Experts of a small language model: 192 GELU neurons an expert.
Below are experts of layer 3 (counted from 0) of a mixture-of-experts language model. Rows are named router (the router's row for the expert), up (a neuron's input weights, with its number) and show model dimensions 128-191. Each number is 500 + 25 x the weight over its row's rms, rounded and kept within 0 to 999. Numbers have three digits each.
Before each expert's rows: "mostly gets" lists some tokens that are sent to it at least half of the time. This comes from a sample of Wikipedia text that the model never trained on.

# expert 15
mostly gets: "″", "',", " Mc", " city", " \\", " Win"
router:478524506531522530476521494489462494490487445445463515473473489491450529529507487519454471540498506516521534485466514524504499504472476502521489516516490493510502506491489451527481464513482449
up0:500506508561526567478472501505536474472497503443519509459501523470497491509508504517479478502497531486539557487470511507511487529484478508519523488442473497517452449488555502507520520574517500
up1:506494520488492516503527501506500512506545478534485501464515486532443511422478515456484481478473479483517536500451535486489496491503503439505481496548477480509479493540536484460501503471493505
up2:521501514536521511536520518483485463481560511528489528504501538512538528487487494474504477520527523478501548503475517502501497483466500498518520436471428501498462502540485459494487479505536520
up3:535463509489506489481475452505533499505500474492507540471507494505487477507491505510480561499524493553536492421444543533533520522506510498491526500483497483494505512497498516503529467508494534
up4:508481464491527477474496536548508524490517470513506495491485486483463498485485501475516519497496566498477526520511542534487501550493471460516527507484500504485516495476538494477474489470468527
up5:493504500486484538533473491518482485439511513528504485525499493517473478482507514492517492517477495518483556469510522495503504495507513502541517476549469483552523540516526483481489494483511526
up6:484491505519451559489532471502507506504493465497472526530476529516505456499479506517498506474517474499509487432550553492523512562505472511536471469499451490486485482496526487477513469501500479
up7:515463531434484482477474474475523464516497502489516521471514524502470516515470508498471549505496520484527497511477491542502512518462501518490518456510428505547526492466499472460551513499487505
up8:477498476510538551492519536514461461471496443465424494450478493484448499493492563475498486488493527522532534527517538469483522526525487524504534518511504487497499529477528517486504499537507486
up9:489462493510491532513498527496475503546468500513452517475507503481483512559491542481507492483518456497501497509471517459489527503538491462519528461576485563507507536491495522510495503478513497
up10:480491481526552465476494473530479521569498497460471505473485516515509496498473536486475539482534495472502489492519505482527485505488477538514487524450521524545491484535546483467502485543498468
up11:550476519528514563459481478506481498501519487501506486490469448517447485470485495506528538480494456472506478506498508515502519544507464507512514471465496543524459496515485488454510496474489536
up12:462513470492488479527467502483518462533473486467508533461520510530458494504483552476486529522516542482518512467485506532465507498467476550531511509522521574486510469496429517463506499476509532
up13:530470494478516518500487455497482469519514540453512523478502505501517520486476514521508461499453459477502494464513488526527555543463485532518471521473477486489487470453480521500518521485523510

# expert 14
mostly gets: " New", " player", " football", " Class", " Red", " Mc"
router:503490486510490495503537496492449499480512528496470543519496537510504489520483481498502494495496476485491537503524474531538503484447495517534492459482512505509525484521521520485478476462471511
up0:468490577461500489507525489514468448490502470480493508513488533498505489487498494545484527513501515548507521474500543512545512534494477500529484503506498483516530455481521500492448486459436466
up1:517482488507521539555516505495482535473500516503483492530484510503495498527509493484508510515497490476501498516515494558511507491515470482502461488487478502485517523507528504551495535528498504
up2:511545496487476462468532508476495462527535517508492511500531504506486470493481552470525496457514470461482462488470494470500516499448490529523525563505512492534513470500448533514513501481475489
up3:485504492555469530475470473518513491517495499482505497509507496519524470495498499462564479481508496449488462491478481484545493500502495470545491508466515500548496541470468495492508492509485499
up4:542554508489513520492549511517498498513484501470498489493546493497527521523514514487500501459501532499475484474459513558524506526483518489478480512497465488457494463523516507487514559498517435
up5:541469481514492465477513502493437416441512491512500537469481543540529517478473474460509509469515536512454477517492491509490516504539520516468536491532512518546491504571475485508492471497470488
up6:494520507486452463505499491490478463488487491496512523458492533448510545481469504486495474483499453541517493471482474454501520532499504495512507502504499484507484507503432503504486504466502460
up7:505463511509491507467433484516474491522510491506442481540498455532515479506492500473507529487474514481507509479450521501526483561469485500520496457485521519547494483491504516489535490501501496
up8:482525473505460481496482500552439518451468515490472487456492467527518495503512539470481478475493481494492526440494546511497526500515478494539513497497485480511498534496495545500509506524488509
up9:464493528474476541498533504520487487486497484493459522495519462492479528486505488496508492506491500538484504514470502519540525552520504514546492492529513532522453501467466497465492452497492480
up10:512502495524543491488503453502495524507534488502512516527451502506509472482445486448510540525493497470483477478518494524501511529471493534504474500482493508497472518506510528498520476519512523
up11:527496542515478499510490501484525473472494489498510509483473514476506475539502535524432491518519520516523501501490490505526503515529497482536477461506503479488531516471498521486530453510479478
up12:528515486528499476486496506528470458507473499535484517531504539469482515461490519529484461471568530508533502490461531468560527524479479498447502512413482516490479471457482517478487530517476490
up13:540476501528511474481542490534464535474522473540467524477495510490468493481480499535531515475527508470488517464485490484465474498536505509470469474482514493481481475514512522491501511550529513

# expert 1
mostly gets: " two", " one", " t", " three", " some", " all"
router:526465470475480510495487511493515500495485521506473531446531485471495517491464470492501522521472501462529478488504492514489516493493456462477498520487512511511546517537483483523487485501503484
up0:503509516478560487497546510483486484501571512461469479465453542481491499523484507522483450494536522453478516533496493497474512495427496444463503507523533491522508505510520507511473475535519508
up1:517498501499492507524491468489477463533503485491456508492487529547471484476460483508503501455536524440512503499505515488497495483481491456474506486523484511532481539530524466479496497485485452
up2:516452490506486481533465511486501475522495499513547510521494500540511521457479491482521483526508557537485476510498460492473495513480515525485510474538491511517498484539455498491542486482490529
up3:507494542515500473503521505518501445479512484526541472444486536496511506516500495448461481532511518510518447511509467503513478480526504505476513510507507537539498474497522488500485486479517483
up4:513514501523476495480494501529470505487514508471486486491499503486485498491467551452537466422491511494500488462509545495492486508510489474521492481478509491538433534469486493480482497497502458
up5:523544525488516522508528487490483485515523481464522508481455532486514508499518491493525476482485510469507522483503514512463482481518497559515478515554470514509482514520509483529494507528500517
up6:535513519507486491516441460516507514512496513517491542510485575499529496503478460503510511504510512498502490485496482553505530496494471507495500496521488522519469464491467488504520511490487453
up7:508499485508527479513534481534474458481493472509503524463486526480506521463504539475492476522505541537491518540493512487472474528466496467451496530501502509497520529478537502500502470477528504
up8:508517492574543478522500519503504504519553499483517499519476491524488549464479489454546442479476488521564492490482475525530475482463530523499495488433503524489505486498456467456478492535518521
up9:502500475536541480491503467480467477515512483525500484492485502508546535490474517458500496473483523478510522487496483514490495479481461516500486516519493508522481522543472498492462486507504503
up10:536438493483527472509469517492506488485488485485538555480517491539459499482505498488479470534530456527529508500485487512489543547486523495469525469508528491496490470521537479486501453529498532
up11:511489485489465521517557518518531515521511489494510495508483527495515460471441479511460537439543518480503506539532483533520496487543453450508457511503493516509514493522487494537502460503501433
up12:474516543532535520481490480508448497490475499518481518504456473497442473500488517511538488451495496494506537506482507519524536507500520480564516497508509503548442522480509489460508466540461529
up13:567454495549466482521485499517520533501516497482506480473491476538454510517487532517478465547513488491482497475531533497497500566516473473492527494523492524540513480490490547486511473480499512